python train.py --num_hidden_layers=13 --experts_per_token=2 --d_expert=336 --moe_layers=[0, 1, 2, 3, 4, 5, 6, 7, 8, 9, 10, 11, 12] --normalize_top_k=false --balance_bias=true --init_std_router=0.008 --lr_router=0.000937 --norm_eps=1e-05 --optimizer="adamw" --beta1=0.95 --max_seq_len=1024 --train_tokens=422200000 --max_steps=3222 --dataset="wikipedia_en"
Below are experts of layer 2 (counted from 0) of a mixture-of-experts language model. Rows are named router (the router's row for the expert), down (a neuron's output weights, with its number) and show model dimensions 320-399. Each number is 128 + 32 x the weight over its row's rms, rounded and kept within 0 to 255. Numbers have three digits each.
Before each expert's rows: a language model's description of what the expert responds to. This comes from a sample of Wikipedia text that the model never trained on.

# expert 8
Function words in film and TV plot summaries and cast lists, especially to after tries, plus line breaks and list dashes.
router:171184138142107182192106176110114126121124062092145078123084104142131115148126068127070162128149083109163130117179140096102126091148120129123114132164197141039136132164167110097117118193071115125129153171109114169130114174134138131149121099
down0:111100110153099142165111092082145178146149185151085154121069137129103158089103097114139140043126175099092081141125157153144176168110132136128125150104113143134143207138122110150153103130145108053103126167197109103106107090093158117135116134
down1:153086080111108149089125160146157117071100118149151117144100137070170165192105077137117144094099114149146159112129161167114161129107153129131108112073082096155159126159123088132071168173128094144137129136145156117150140137101146131087099103
down2:140147160074162146184118159104098113120097146084099091142149106086197144095120116146081116186123137105143147062127151108198197151209188167170097127048156113135118156134098150071145157130126168121114186098183117119135064208102157129118102118
down3:085119173144082080073108131163131158095154149135124145129147104119109230150122138156134101127113158175151142155128148109145153177105108142053116089181093157187124069148119135138150159121169122069125111154127124068096148084120089157178129119
down4:117131155168118112121077110109148148086090099116124136158170112158150158144164121104156171116133117114111148168066142131048124151150167077140106149123107093167161162140173062148125078155153136103101177136097180192156111134178128183156196101
down5:111103124163111116177122116127109090053121088202152110082093126097147087117088142173063147103170073136099129100106167100136095078160176152157159087124161125051211155109106081141137103114091104135123164112142153109101133177146127102098122082
down6:190109136119062094144139138102126079125123137144143141103121098072147112159086139238097145162131095092136131080129138165130080160160132155162099218167118075086163138115163102091131106143133125111124160105134155108105126150141106095157136099
down7:153143100123163186132135154183161151153076118161099104176126124115154153109124128100188143088135092101078147087091149079126121131149107093098138122128064137142143145119110141178096112127129139124119140113152080142131142157111130159100125141
down8:154164127115115162169121142142114136145148083170139105085136101094155135154123124143179092160111123115171107092090189104180151171142149098141137117132146041044105141144092148175100152142113167080136124146101106147134168150095112101133116107
down9:106110145116182093151130093119178161081134082126150110133127078143125122135104165122122113073088152029181086098158107153157117141200130110151097116175105096147089126101161147114102112153144181190174156129151150126124078159184149195122132091
down10:131104088108118140089103131160139170148121124133134111116110092168128174125115118169153116098140109125088058097121148120141168127098112120131183155070129103173176081060220115088088135164120102132111101166114024112150116134128166168131116061
down11:146126169124059104194193121130149140184163117142195159179134100135102133174200112159114151124157124092140121136079125213137117150088129077135065142090136137151150124147132123152143100086180110140090136134128126118229129102119124117178183131

# expert 3
Word-final pieces of technical and place words, like cytok-ine, poly-mer, incub-ation, plus LaTeX commands such as \frac in math.
router:135100169173136159216127177122132068150128098168127088136106155139201080145109099127142170096109096143138107145095194152112086120076135111165164147161147079138117115115147117156105123130088185117100150093091165118177164160114147109117118145
down0:134138161161119208203080090101156161151143086141163150159120079136148135124114183152157184101143076111138120098145114117160135153137160141170068144144115117197124159078138167204098109126157168135134145142089122124096088149104133098146130162
down1:110057149149116141127159097055219131086136167148186140118101134070102151124134113169118165148116136129121092182133126194111136121135132159128086102166089119164079109167089113095095118117167075151178141156192160116160114118140121138141158129
down2:156113120055143173123125191148103083101093181101160075110128104063127130131112112143156078163094119119131130133119123142099216125123146120035087100098166147131096156144103160145168101115072143130108148145159065106158130170096112132063139149
down3:116101190144105108080121117133123113072169150141123145144170168138105199117129118138100143138113080091125100148149124086129142096184120098104133074087150135084107106124143092052160141111159084183169084098090131076112101108119074126113171116
down4:115121169130130153149137158116178121166087115130106175135176182109093145140124107134106148152134155130133120128122119144147136170135148113149124058171126118083123120107115136154153108085133159152106067125126090119131100102097075106108174139
down5:123185145113130083111166110128166144121067108137142095104177114095203059090156140126124097087112134121147128168142128078149107160226130102157145075208145062107141170095116104116177093071114146137154197162157133124116060107095085110144142109
down6:173164059135042117181105105057078136076179185124104103110150159135152136151137169205143176177098136122112118148084189166167143119118110118158128097142149063123157118121130098191160093165088178174103147096124107114099172128077118091125147107
down7:177124127078165162117099150159174201113129080165152048121128136115087161114088117177167139126154137127059136078198113071169076089127140112108130147142102135084133117160132130133133158072108094118121153136163128170061120120091072092054082130
down8:153157178126120144130172126155134163114100134124108162112146152120084185138135116156129102105113126127146103108124081147117176091118124088119157163173110132142154110133154118100164142089210124166164132138135169122089120153122085133118109138
down9:115133097107128159139172122073136154120175137111105078182104103146161169083159152124049051135168172103159152146190097131182142117124166193120131187120102103143065085120069107081102143167161112179152102183117126140080144130133129140173188146
down10:061174193112159111092084155134094090102103136116152139072104128080096096127129169155089106099152118189099098150119123160100106095168082139163161129157110095160124102136176193185113089162159131105180130154201145136112087122096109086143091093
down11:109092127091150100161095157135164145171142140162116122123152126131119161112114145111090112074155139154131124165099139203167120129086177080080113144178079093102110130087152088114099136113143131107104161101118174142120109156077130123166165120

# expert 19
Middle or final pieces of personal names, often South Asian or foreign (Rajkumar, Ivanišević, Herzog), plus first names like Kevin, Kim, Chris.
router:145194127119101122173100156137122124162070056082122118114119090170132097164141103148108121144168064095083136154156145043107111125080137190142112133141144135112136098163125147087094123141111147143117118106085140140163163162114128123166125079
down0:123121134145064141169050127112125185124156162122067114134114126142172190180120112137139110155074156127150146138153046131171124112147105108143080186158095151155150111078115173151121171108148146095123080129086064122130075094065207116162150186
down1:181075122127151118132164100131175108102144159114119121166149083131145120108086087093111125160113153172101086141110137146078124159161140158076010138094094118136141156131161037144106148162183097108090116109141147122124162070139160156069192079
down2:071190082086177135154103132105179125151106111117156086149176087105106083102171100139156101095112139157077084136147190096138160151127144130177173105154141194086178139102062236181156074152116154071088145118132110123167114154130093132133131123
down3:135154188142076113150216126106151118092157096088134119123151138157154170082146086119189101131061117069164070146126081142167128157058182126040178119164194150204142116142132158116109173086103053099133125163105083140104096069151129097092075111
down4:089071147137136119123098131110103118141088120095136148186128126191164155140113146124153083177127096140073196157091139140123101126111174133135122126063152156144074183113144116174136097141195126090161091115116108108182192121139104165175176120
down5:134120139122087077139179131169116100150135049150076098105100075113169105146128111132121090151087135138087144114093103090158148119137142089179127153116102110133158106135139151078105082118138123113163149149125096127106000081114132132163126111
down6:117144128130101167113099120109161135063159133130091153086170081155135124128092174129163120152073154109148084105138157176159144140123118141101168180116143089159098171061119123125095107148152118116153114087129143078097159153173097134127118115
down7:135074104143183149118080143069166072095175138164146067145165105131094150165183151122169054119093156143060154091142094095099128132100080151151159163090088128110153100149098145134096101109135111140152136109122070169126200143120144195184150167
down8:183136145129097098121171170156112161131113099144121084129093144099138053141136138146101166117153111133094144084151133088175132175101141163127142172195131089126117132130106138128112086169155072150205107165147165156155122134109128120097112127
down9:165114127202178135129138090106169129076142126200105163103118129127068158130104139080171169093175149068109174119113063078156132126130094168135107106128166118100116081142121082105177136144141042135163098170129153088132087135110141130138153142
down10:147197121087129135150194171137081104135104145113127136125079198125137123130106184118093111097126090115190098144192168101128109115158086076095130117156151143169099083181151139062145112114096091124130104117082059108157067100070132091158124116
down11:104152183191088094183101171162117133167129138138110163177132162123105167152092088087087151116134125141195167144106085128127077142041132135118135124145143219113100091105050139121107120118179119105093051159155125167073128155166184154107165112

# expert 6
Words and name starts inside song, album, film and show titles and casts, such as Secret, World, week, My-st-ic.
router:130123092095117127209089190112103113147094107045146111148075117204098129132104157136079155147151067123111138130110202089109122105144156131128165160148185161087113148150155200110121134157170092105112128109099126193165118159070107105155184103
down0:146149160091140179115090117142126167103162113108150088115121124183120181197105129135195063153071132153204139107125093082166115168158107142157048167053117092144170116125173130177086172074162084096167085099119067156109093089081203099155144162
down1:108120081166107155149118112128122099062114161173166129191097095084207159131116118158217117099133126151112175090095175166077211133097130135188093096145145139092186053171159052124130101146149079105153175126147145099193139126178064108100117099
down2:113144133178125136133153165139104121110132114109204117143110010147103144162171158131202143162103150151158069099085097125185140154152106127147105157098148172113056132146099181102144114122153158135120152104111104135189106152112166134140170112
down3:195172110175127127099198137165165165119098132161085100163137111120137190144110075175159153142109117098143098114124132153145117079197112126120118158146152126153123146098079137156132197136132128121064125163116198149114162096175084041126129096
down4:121083138131094130150093203175159131086180126141072161183103132132140182108160154099142121181097106121160117104128175144103103124115155101069082097128078131115099082106156165108159140140043106156182113124143170107076120122156154081195147074
down5:156152155080074112136131176121140114092159140140117142143133158166132104106102091135149119133108156115109169130125143125102167180189109166129162160149145104106194107134109079073118086128090094155100179098099098142171095179134119103108111120
down6:158109156148099143120177081132108121090152142095094105091119142155131145123139172101116155195116117091158124085143169171156147095141138136068082172168173077117185179109158184137174146164120158188131146178115121100146129150135142163170164117
down7:126083156123170125189064151124139130124180128170141080152221073128108186183173167125162111104112116143054123141138099085105149141121068107106152117150127080098157148148163169129091067125141118177119092039116087147155148126115157146164125123
down8:125178164153126070131170108147115158153152056165113123181116097145181105146119155075108103103095112109185143106117115105148151097163178162146148140138076138074142135147182156133143082149127087117132144086119143161098131140114106117114125211
down9:095117144096157169106148105191131146062163125118149065136145086163144151141124105095194137114117141045159094120182118092103193137146085099118173148130099136173053069113068120133143149140138119115117139156116129140172116181151138095142186114
down10:168132117143184197092079108109116098164083090145139159059150157154113126178099135132156123096126136119199141118152113148136149047113109091091186130101137059191103111111080135147132075188156175084153124138114137146133127129100170193181114136
down11:163150157176124170213066100157108112173114065164148142147186134135171116088110114151125064130175100149204129153113098175134129166074184070090086124132104108169116135130150127104151117089100087126129133173169130090073123128162120124117077141

# expert 30
Line breaks, == heading closers, table separator rows and sentence-final periods marking structure, as in ==Behavior== and |---|---|.
router:180153148167134178159166121122095117111116157118144096091100150149180097099187100069114154115142112083194137152074110133131085073168124106145133132133133131098075133173136151118146107143085064100125159116115148126180091185115138128107154113
down0:182151141098103157139055140126113174129127133153155093083136123123098154163135175166208108132127199115121141171148164149119095118074151186125185187143118128138143066111137130096076189093145115117162146111131076099144149140076131102100138134
down1:133104108101194136094094092144251147120153113195111110076103172147100132144095086167200076139150142051117143117138119168095131147099127151104104142121064103161188111079085110155143131131176106138149117160145134095079143137098115108128119127
down2:130129113115184145155086169104140148132110135144075113178107031130182136125144117178110155128111099123123124114106103139182187107117186161110134138152132056086157117149147135116132117129143099170120117185119120091133111175097182117164069169
down3:138118134125107089092119089140133127118171078078081099107102183123111167079109114136117179161172108108119106153182128148173069101129163204091120146112113163143143057070135045076163131063080094150124148128163133096118101032126086088154138181
down4:175090098161113117153164157163160131114089137116139142153135085096143158125129162145101102112200183109080162103087110195085092115078118114133133087154107167140080149130156089154145166119123114138141142182162133151092136132160143083082133180
down5:122118109118136071209125120120085138111130113170115134105178116107102100097124166128087075195134115106117112178108153111191142129164159154166111127122127071181146105139074080121131099087154166081169178169111148097117095114149093132127073126
down6:195144122150072154138088170181146163092163147142163126140139083169159125120081199060158152122139139177166061085175161125148106129097172157073085089112120085159081089157148126179163076117093127143123151139115103136106155138128103148138128134
down7:091111102127075145202083109109155130158167182141099101113126149100131130119137194128173110082087111076074137099178170107111173133146114088103178140123105151143101141143128089114141113103129139194110111122126108172115143141143122147109063153
down8:124138146114063122144153148108142161097126127080119146166151152131092118152134135118151140150065125120117162150107096113101126113153118128156140125106108083107122064173086134167121075151148071062170154123105105074121116116165100189200103060
down9:082103085133212147111188102094134157078129188194130115104108182107110143122109135153145176147100166125115112148126106152102144162177170177158147106154106121138135119128126139081191169210119116162129186189131066156103070087141090144165163157
down10:166139104144121075132152117099134165151121141114158128132157176153130133085057182050105165076167100154116145109155123168114155085067090085136151158096153099168078173150120147135121059144186140075175083089122111127154193098167132123181093138
down11:090136139120092080122108161059100158169137149183140198195164135187131075158117183094132135153098096187119101134099112117134144156116116178100124123149174135118135124076195048088137113047139078116130126099095103121155093140181091091115090177

# expert 4
Section-heading words and suffixes (Filmography, Legacy, See also), table pipes, and openers like Personal, Early, According, Directed.
router:151118107130084153163081139118092060143085075137131118120065130130130141140111081158099150122139113094155092128079149131125113086175136142122178130117147118113094140213123157109135152133153124126181130032137160196157137146124117122136091093
down0:163164115086159157142150137123113186121168137115127176152132119151116163123086123135191073177102107159136087097181096171150079156157143138141092168047134140144195085109103160122109152139095170083116098124158122099092118147161162105126140152
down1:130119112130152132158139102135206165090104177129151143171082080125101113094111103173108155119120120113131170104120109128080198164162117213127056120108159127105179130084151090137087078140085128054103118200103183092145137152168125150156125146
down2:130097125083085153130119177066111133096106103167174085118139066115172037149182155102120151100124116153127134115144102091130135125146112142165067067123125120092104145163096157117149141150089128116059176164131134078105111182104114137133124146
down3:174135148097107098081123138188178105073156068111075131118184123087163141113114080172084087146161120127104107184119073085151139125151133129118175019151125153131127187087120114080179136096160104076100112140118156118113087082157135136168181099
down4:098103171113148146175167168144171118105068125108127102117056115126146209175135147164143157128160120188145170162121145168142173154158128106106103115146116128150097155171118130134107168135128154108175159179138148184170109142176131171172116084
down5:114153157146111139186098121163166087122100108170134085108165134096183133110088087137123156120122154129147144150110184083152157140152083148167122154143167090129210125151080074150146129085079133108116118142172116140173124180146117124096065092
down6:174147080147085178151174105131109093148177105174088078091155146156136126126116137134146142139129086146149143102127162185167105088148096162048128119165195095131132148162116174126156078125117098166106134137099114135156115227151081079075125074
down7:139115105110068139099088150074125141132183157110098080124137180150116149119114112158162176123144143140070161096193174127145090126137125123101151122165171133128139113154107100151157078147092098127121177111092127131130094126085134155148141107
down8:174147167156092165094130143127143163106139153094143125145141133159156096106124120089122055118138129111108115121177108194119169157175161152110173128114124176139167114092092153125155121141150118133181196161168175116110120108185122105121135204
down9:124054161137151194097132118119139126164120160148091097141134161173140114148157155115178183151132157033208128131148139110141090079142177098175150176114164136134108122129143117128154112120094112119067158117127124134128096104093135109179139184
down10:139133165135139135157095100126140110145109153115137147136121170105094148099082129098164159106019107110109173103178144208040110108092121156091133139136144119154116102127125141116181063147099147155083145111132115127137096095104124125099113100
down11:137100155142087102170161155115114124157106183074180107171123083150113181131106175105123083112136152149089139134140166125181140100106146048126090132107094113094127104135134180068108118169135142154135104117148044148149106130121111102167110147

# expert 29
Word pieces inside personal names after a capital initial like P, C or V, such as P-erv-aiz, C-ough-lin, C-ody.
router:155161092172098105201120169107144125198132121141165077146132127161172166143115129146119198150111049113161158107070163139109123117170125149133087109153092102099078134109111168206114132138153155118122098149114142199133098147074118082116137159
down0:188131191163087156135070163169092180181106094082107195147123117142133130102127166166141077112078118076142134181146096103094130172111131196150109132132107146174137139089106137150153112153094118150100136111125117181066098121141153073099168150
down1:161125082131135089136116065103153140151112080146124101128097095113111141104164116133111183114135142073132113090077124155133123084136164184110110082181142091093172148122144089114088140089143133123180108147139148159145154183102116112137054093
down2:128126138088109099149159130073099106090127135108170060137163058165183084119098152132173111188110171154103100078077172176175170138168116139109139151113158157148084147144102171121097102094126113115176169144118093109131111121146051141080079121
down3:190136115044171056040148093155121129062158126150128174154175181099113193091128088100116091084119072117075163126065197118193126110157114178120103108166127153116132100069140145090113134120151116152048154109145132091088115129150125126117127141
down4:099110168130154136085168185218118158095106157150110148149127076170118143141170161167099184174118171161156111155100144246125136137124192120111108105159129086138087183170120129155091165146153147105144118146154121058146173144129073125145112133
down5:182098101136127124158138110142114160085149101137146103043202119107130137099169154178163143189173118122101116143086104159175113097170139085199142118113107087144197129095150156111099151099148124177110151139142130126165107170156130093066113168
down6:136140112152109131138081111119110074068154163107123156108143074087134151104184180147207133149088176098164145110130111154122098112117103179097129157159165101116127111126155148165082105133115169043120146120129147099174132206082127122085152120
down7:129150119130152155167132127112190146078136125141166079189182138137113185121108141155178120094146107174118156098133160095148105136154121177170129081118127128099191104195134108114111046145103161110139152068144125206129141118117103140125137144
down8:123189130108140106115131132136148112162129088086173181191125164110123151148146152111131121139079064107160187120112160134129156113143116180169140081140112152115174113079164162092153073089157112077132104138118114098148135126144106104163131158
down9:133102119103108121134150181160154097060130169144122160127147172140150133154047118158129084137148135075080138135115096082148129139162095142145133129148116093135154121084064156093089114154104124168108160145107134172130168107154098133155146165
down10:108238145094101151116099176148090080171077143150141088106137124121112164099107160157185160101174111063120110144153153159155169102074121078125148098125137154161093130111105091146139076173159197110202068166137147094137071144095105124126150152
down11:056108134174152101114087167149136100139122143193120116143106072122161129147130132091110111158141125139158190121152106193118142076071157102061126142107108151140128122078083143154133093068083117121106090155106087140129072102155174074077145104

# expert 22
The words to and of, plus for, from, would, and must, especially in election and legislature contexts, as in elected to the Senate.
router:177123128166096139157093113120119131117107106173222038102093119124153165143156081132064161146147140122189165158125108118086112117190119146153150129166127131104093111087085088120101126123119102102148098134114150116148161127094114112115148128
down0:103185137119121118116078105158114152128161134163117102144099138217103186153132133125091111139052138107127138172095100137098070117177123208203153098061156184137125152078118133156123143159136099078110076119171122081145142129128135060150154096
down1:104095118138119163132171085138160058149144107137155129113107080077085155104135121144142081156114083119132094093114101124060127189156090130151128129126083156172092134156151094138116167112139125079111157140141147115063156105096125151113154122
down2:131097099113180124138101183129148128155089150097202113191153120069115124145128149125134155166147168140121085055123132117120127095138081148144074115071155136071149134171046155124162136082157137170129123048150116142104147154127125121119047098
down3:165123174158090120098129074151101162102154152100103151095081094127145129119119194120152127144145155104147083088165201104209134194143164162089098128104102119136119136065123111119073163125149102179113118159116078120139108130101131095107155140
down4:156138170123105177133087112130139161145072150120170134198152123148146136086155148108175205116163152076150120078094209131089104162120129126127131104119114122134078149139116140132135060158217147118142093072118130147083187190167146157163149149
down5:162098153146107097102183153147148090034102117188143192060171134118177105183163115169146144157126148128114089139109133058176186162173108121157095119131139163105185137122088166096106100176090122110181178137115078152139111150160083112105135133
down6:152130098148103169162153119168133130102118154140136146075118129147094135131139154111114163122097168125098161126166149095115122084124155124159096126161106096153124107144159160150120123112071158172139113116140095088065132105182175130088096065
down7:107123126113143149122133143151142052079148141077090045137178160086106191106159116082150103084134136130087105158091083156218133112083118152151181176146094174121124127155113113062104060120140089165131138125156086159156142105149112175128162164
down8:132120093158091110104156196118160164143139137133137146123136122134129076119093168152178118124160109123112120094096090119175102142159130118145149082144079136111129166089140069110100138112188090131090139101118176160064121150112105174143115197
down9:156103108129150165142125120110146138123070108249143128155158135116142163163149126134123131129172180144161065145120056113133182122135104142201093083109143057132117126155145145093126149183140115141150167120150068127122057150165139134150195115
down10:089158177097112177133121072168113126098130101138143089094138108138128121110051132091148116115135113099125081154159165133139182141087091150133121129136134116131115102154212105142136070168153087148105132139138115091135115102114139096134134110
down11:090155144129062126111104094100115209167108118048147186125140123146100148150142150129152036095133160107090142126201065125176087123123140106084155152158117166184103079154156096148114036048119192163112134118136083122079088184197148141113147107

# expert 18
Adjective and group suffixes like -al, -ist, -ian, -ish on words such as Pap-al, Provision-al, political, Polish, nudib-ranch.
router:156125119160145131164064168153096075123146101129154089143153126155196124175172076080126168130156098120112125144108123084120104097139158164114126164126157115114097097111161113118072065150132108125088155070078176122177155167085097108115133127
down0:120118075128129146126041171119118129121135171130087170095126137079082147064089175132134092096082127128102117134160096144156165197187102158129142135097084153127106242125117097151125153109097121109096146114080156137156144165132137082174107141
down1:159087084089099118116130059151102137190102121140145165089141150126165141125178126130198138107127069187092169065125162151078175131185164155186089110118090127105121119137112081116112132097108157139163100084190111122111117095177091135075066111
down2:120146054105136151173138171110149192112108169111157106151111065114130124098122177151078126099121069126129149048121107142168162151124103108159122089180120143174164127106089126163135113139154114108089161109089106111155084119117136147160069126
down3:160154143111129085065135129130101176074138132072082103169109156105125115109177083128072153202088091102081153128100126129174103138153143096121177144067131174086069096115128125080102156137180056101109123188131176070145099113185146073137128062
down4:079064111156076110171136229138116143150037182102110111154083107177103146087181106105090182130119166162119155114115132097133118160133116111190155106101068132168121160108074096143114089170164180084097090120140139158148136122143100108169183109
down5:113162144137097135176101134152098125131107118165140130096159127138111126094125126121112109141113159079149109124156123129159149154135102167121120099171123118086152089089142113077138156142120178126098182189167106173116128106120103091114094122
down6:181113107140080112136147154104102115058134160171086101117125097134130155137136202149173197161130103165101169137198160188166119142105132181093129090116138102124139139140120151097168087113090115175140146153141125100112134145136112095076155135
down7:169128168092131119163121095117121149130124124136089102116160116127124166099177161096144095172149145130084104121133132131150107125136142118119150152103154120095104140183155072096041091087119090132186141067132082161136173102089116094131105167
down8:174246086147105093132124154136120124148186062127162099167098102123141119113080191114122156113116070116154176131148072141145168154076131138110152134126082133091162119094125118121155122123145086200126146180154146122144110168133150126145038134
down9:156136174170146211152138137103126126120157122156094126088144132173079158097073144137133129114129146143122108189113130172111112130130088110155108155168155074121089099115124153090095160136170090186142159105087110159147109091099150104116185153
down10:121135135135205161147072080110189098097144058162118127108147150138120127112121155088119113086114109124140134095153097130134190082045122146160153078140089141119124144158156135165142124158135072125172160188101107140141089117155137143100165134
down11:122094151200087085217113090119097191108099121094193147146116140116121136115169134106173102135167121140182135074114105189135153076112152148111108140074152112073194176127133109112145131131139137097125099196093100101077089149104125164131138068

# expert 20
The word from and direction or route words in road, rail and travel text, such as along, northern, terminus, returned.
router:161152118112104084141149149143116144136112132126149137081106120154197096156121100101077198129148121081145136133147111098177116105147093125110175133175140096103188083161123164151097077142098199094115116074151165167171092179122178121177142162
down0:129172162164096167244095133156086113177159166143087141089129113144105124122124132180139109119111116117157139116100169118109130117128123178196104177072090113154061170086192146134113119144170085049080118121147120125120101126095098133181115141
down1:122121187138186158131153083106150132100115110146204140093119112168157147084099089110128107102102135075132121129107131145069168122165107183135077108125138092131141095114157099140107060079111137161131123139121145115155095162138042107088141122
down2:113120148154119193129133163137125123133107088087101126056125029105093106114132184184142167147085131090151107087123101140116179130140143157093095095114145141163153109136133150126122160157196157079093120173124198089117059125147091178130068098
down3:191171111156125138125140099116139106132150123129140095140094112083174142128130094066155127104135120159152170152160116142134136126186137084164192118165131150100110116121151109150095073107092105092119116138061122110102087078103097123076125151
down4:083113131128088136164115200152144159093135082062167147137152122183114112177064097134133136180180112149160162152069142140068128142080110190099122111094134163117147108137127160098153108147101111114129078124154132199116151146175102123179080068
down5:117104157152143123139103138119106117096168104174110054072113114126246120087119090125114106118074170071178172115109112117139160130171122104148123149149135100122113148165071073129120124124128170087080137140113152079144085161138097058076153148
down6:098189044114152086110150091124145117089202156146142122165120072162179140140131225156231186168097126159121109100096141171176101105136083103150117104133171102167130154096160181114070121146132101142161171106069146129132160100115148155128163106
down7:123068121060111170184103131125132123129099147145136159097149179145141163147177157167205092168142168101113188140108169143129062144086119145164156088101101110106143131136129139100095070082094124130096151060119069129101105189163104126145092114
down8:148145088145135097100159040161081123119088197168109108095176162160156123096111132127159074106143111080172139121132082134104129143116128122126174109112082138129076136188160148117137124155162061104144108172139122140183145117078141077094159204
down9:095126147133135112153125151095207119174124114160124143083148164134128137129127082124134114104204158091108114140183089070092173138144121088125187142157160143147081127124108102103160147120125122124191171144131064165106138083145138104126196146
down10:145181090108096122140117128086089096204082161117131120128146138102136111108085163133143076087122107104057115100121121155101131075066154120125156127105197083138099084133174099141072101177119161113188171088086088160191091126080133111134210076
down11:092111107119120136167082121079128161112091149094210171140142106151059119151112106176156106179200160167124135105089086183119136109048179149049074154130091151169162123104137120120094098082141102145169107107157106156116111142140144100161121114

# expert 11
Word pieces right after a capital initial, S, T or L, as in S-ent-inel, S-der-ot, T-end-aguru, plus taxonomy labels.
router:131154153136113174130061140114080112087125112111149098109122124160095127104155111124122171132124106156193084147090127136149117068140152114105077103161204090135130116159130134116096079169128055128124140138088109091121163183086123094105172114
down0:165138140149107137065122101154144105159138138153118131154074148079099105133100108158161062119157082123147161129136153093115098132096143146190168197085109142170214131142159158117137129125109119072131126146125148137101073107130139083147141139
down1:142067101117053166135139130076148156126138163104117057113133207094143121059122137219106151132159172102158176096110170168095188124168094203217127120150110120089129162149123071121112113132157128137121119164192141154171155140141153114092146097
down2:126091121091148149068148124153048148081100135115169101117139118114146118118131144157156116147089086134104031110139096145208079200175132161132079160133114138123113124141055139162082109088199174176134125123131097181131155156161044153125117179
down3:122143121158152058070170155170112141077113144111104115120126149106123116144086112093097131098132110139147111102077121132129120100151128165088136075110143144180139108099065088161121127124147069114085078113108086109108143169156090144147092120
down4:110137134099094096123165150093102180156072076030117142126181080151093160119108172110114141140114098183094173134132159163132100226120133103133105142120130136146101128155145095171177160140129148076144131131195103110167142097155173136160142076
down5:091036090138087065134139117174131136100135072123125142120158080120132101119206121107098099059142140096054086145140129077191115099139111138123153133152089100176165134120116114117063117144126141128098189112085107161085139146181131137159132124
down6:105160114142045090170122143055133116155112069089098168131090102100150115111136130119143121136123138171112163115164190148150105127155127107120129125144136085105129150129176126113102127152117136182109127120114104100101133143050164121122152120
down7:118131087040138156134068101127179129135129125164159114129108124111050131113149141156130080107109105130106127156136072000171116147111108114125161110091141097149167116160095162083072093105120058136170069116111062062112132100061159124131103134
down8:163185162105126128108170157108147168086147099077169113093083105116143134193086099118102061092121098139097162120107062108080094130143108147148126136181059068108119145133119198130102126129134097138131094168168108122077102149102117097192123146
down9:101096032107079131102109143125132124143144123202091090139118149144106151108085088102108164149158182107153197165155077196047122055175127174116138133145146074107079087167158059084110129134148141150142093140072141145142149107196105152142161180
down10:107127115122168175061110104149090071116178133111112126080119137146145041163093099130187107124108087091113109154161162206155160082090124157140132160132121111141119129141179199162130088191116129143187106126169124090173096076087116147156126122
down11:126147090178059085147126174152143158108059185088144113091131143146147171139069102146091069127108104093095112144179147187229138094110130127090121157087114148141092122109148105118079090101137100184119167154105126157135142163072167128120141158

# expert 5
Word pieces inside foreign surnames and titles, plus short words in sports tables and lists, such as Tips-are-vić, Quicks-and, men.
router:148148145201118134201143115128147095195118106107184113129100115134135115165119127138101175077114122114096171172076084103159116086099104114118174129159168142154138151162193147118115171102104069131112139093116166126234137126179089091142172159
down0:112184103148111165149108131160113104091173152124089147156131220134146146165130175079180088124167132079205127098136154133140160095158103223159132110092116148140114094138136149189150116137088138117114101111133076163115092134048137141165177183
down1:114120080139119135172166093100218161093144112148084069117144148102103174157103167136136144123133138140102135130156116168136187145114083126156124155110108109090083126166094081135117081077163126166175085181112159155166134121148119138120103083
down2:103119096114075128166120196134163107094121111054084112114188073134118134136145142156088103091083139138110106116136139169140206097178075108202136187131135094090125121153113126173078154169172123127047143140118139132216147215098111139119128110
down3:163144127174108122046143090148133144085161114115099121152113144120145114084169125079166107116110028155145145136192189120237142091141119144101151120153137147096140068132113152112118159100090098107086148133103093069114147127143139092139162144
down4:071115099113090162112099148176141122110142139079187159179125064191144137116117109126203166140146171128155176165099168166105142092141151158165131168105081172137135142109128134116087141108140095068153128137124107192141129136176090191186120097
down5:099128119147144120161132099129151151067100064162138122115147071160127107048136140152142126120144109160078125122147152128153101160190162140182159114128125058111122102123118106171168100102079141115079144176138130155078092114076058110154101112
down6:206101056145069158115166112106148123101173096154156152119077131126108128115162196166157155120078154108186083148157149170128116111143109160101156147161166066068100146119185106103129172109104116106112179116168115098123029165161124119102159138
down7:132099047133133123139124134156168133122139064146113104108139131117094126132149158120181138117115106111112140107169142149162151085143114144123154135178125101105097100138091082132094110122121185112143147049139063167124118157096041181104111132
down8:129157189157128197098101126094159173088088109124157125100146075111161186095157145143111150132159110110095107110100086139149075138115128169195166148136115079154105112112141116160095098163146114139100186216132128105152124171128093157062102169
down9:121082098163169106148131102119142110072191144162104075135146127144111154114124065133110166160131101127122146193070165107063109135200138153134171119101150128159053064083158122158146146169143082140158145103112090114088182142162144100147211205
down10:157179131115151106112132099123200095098146142142104125094121144136156180116106135129098120136099158112164125139167184129131191056026106092151177155146133097188094122131168178194158117159114107107149108133113090095166099129105167115160092086
down11:143150148187110121124132095109099117119114162134160156081094140167147145154099152123164163146138165075064143161109085168142089095115142159112150124132142148068140073114111069076106073088128162118129179094166124187128161159131162100073176132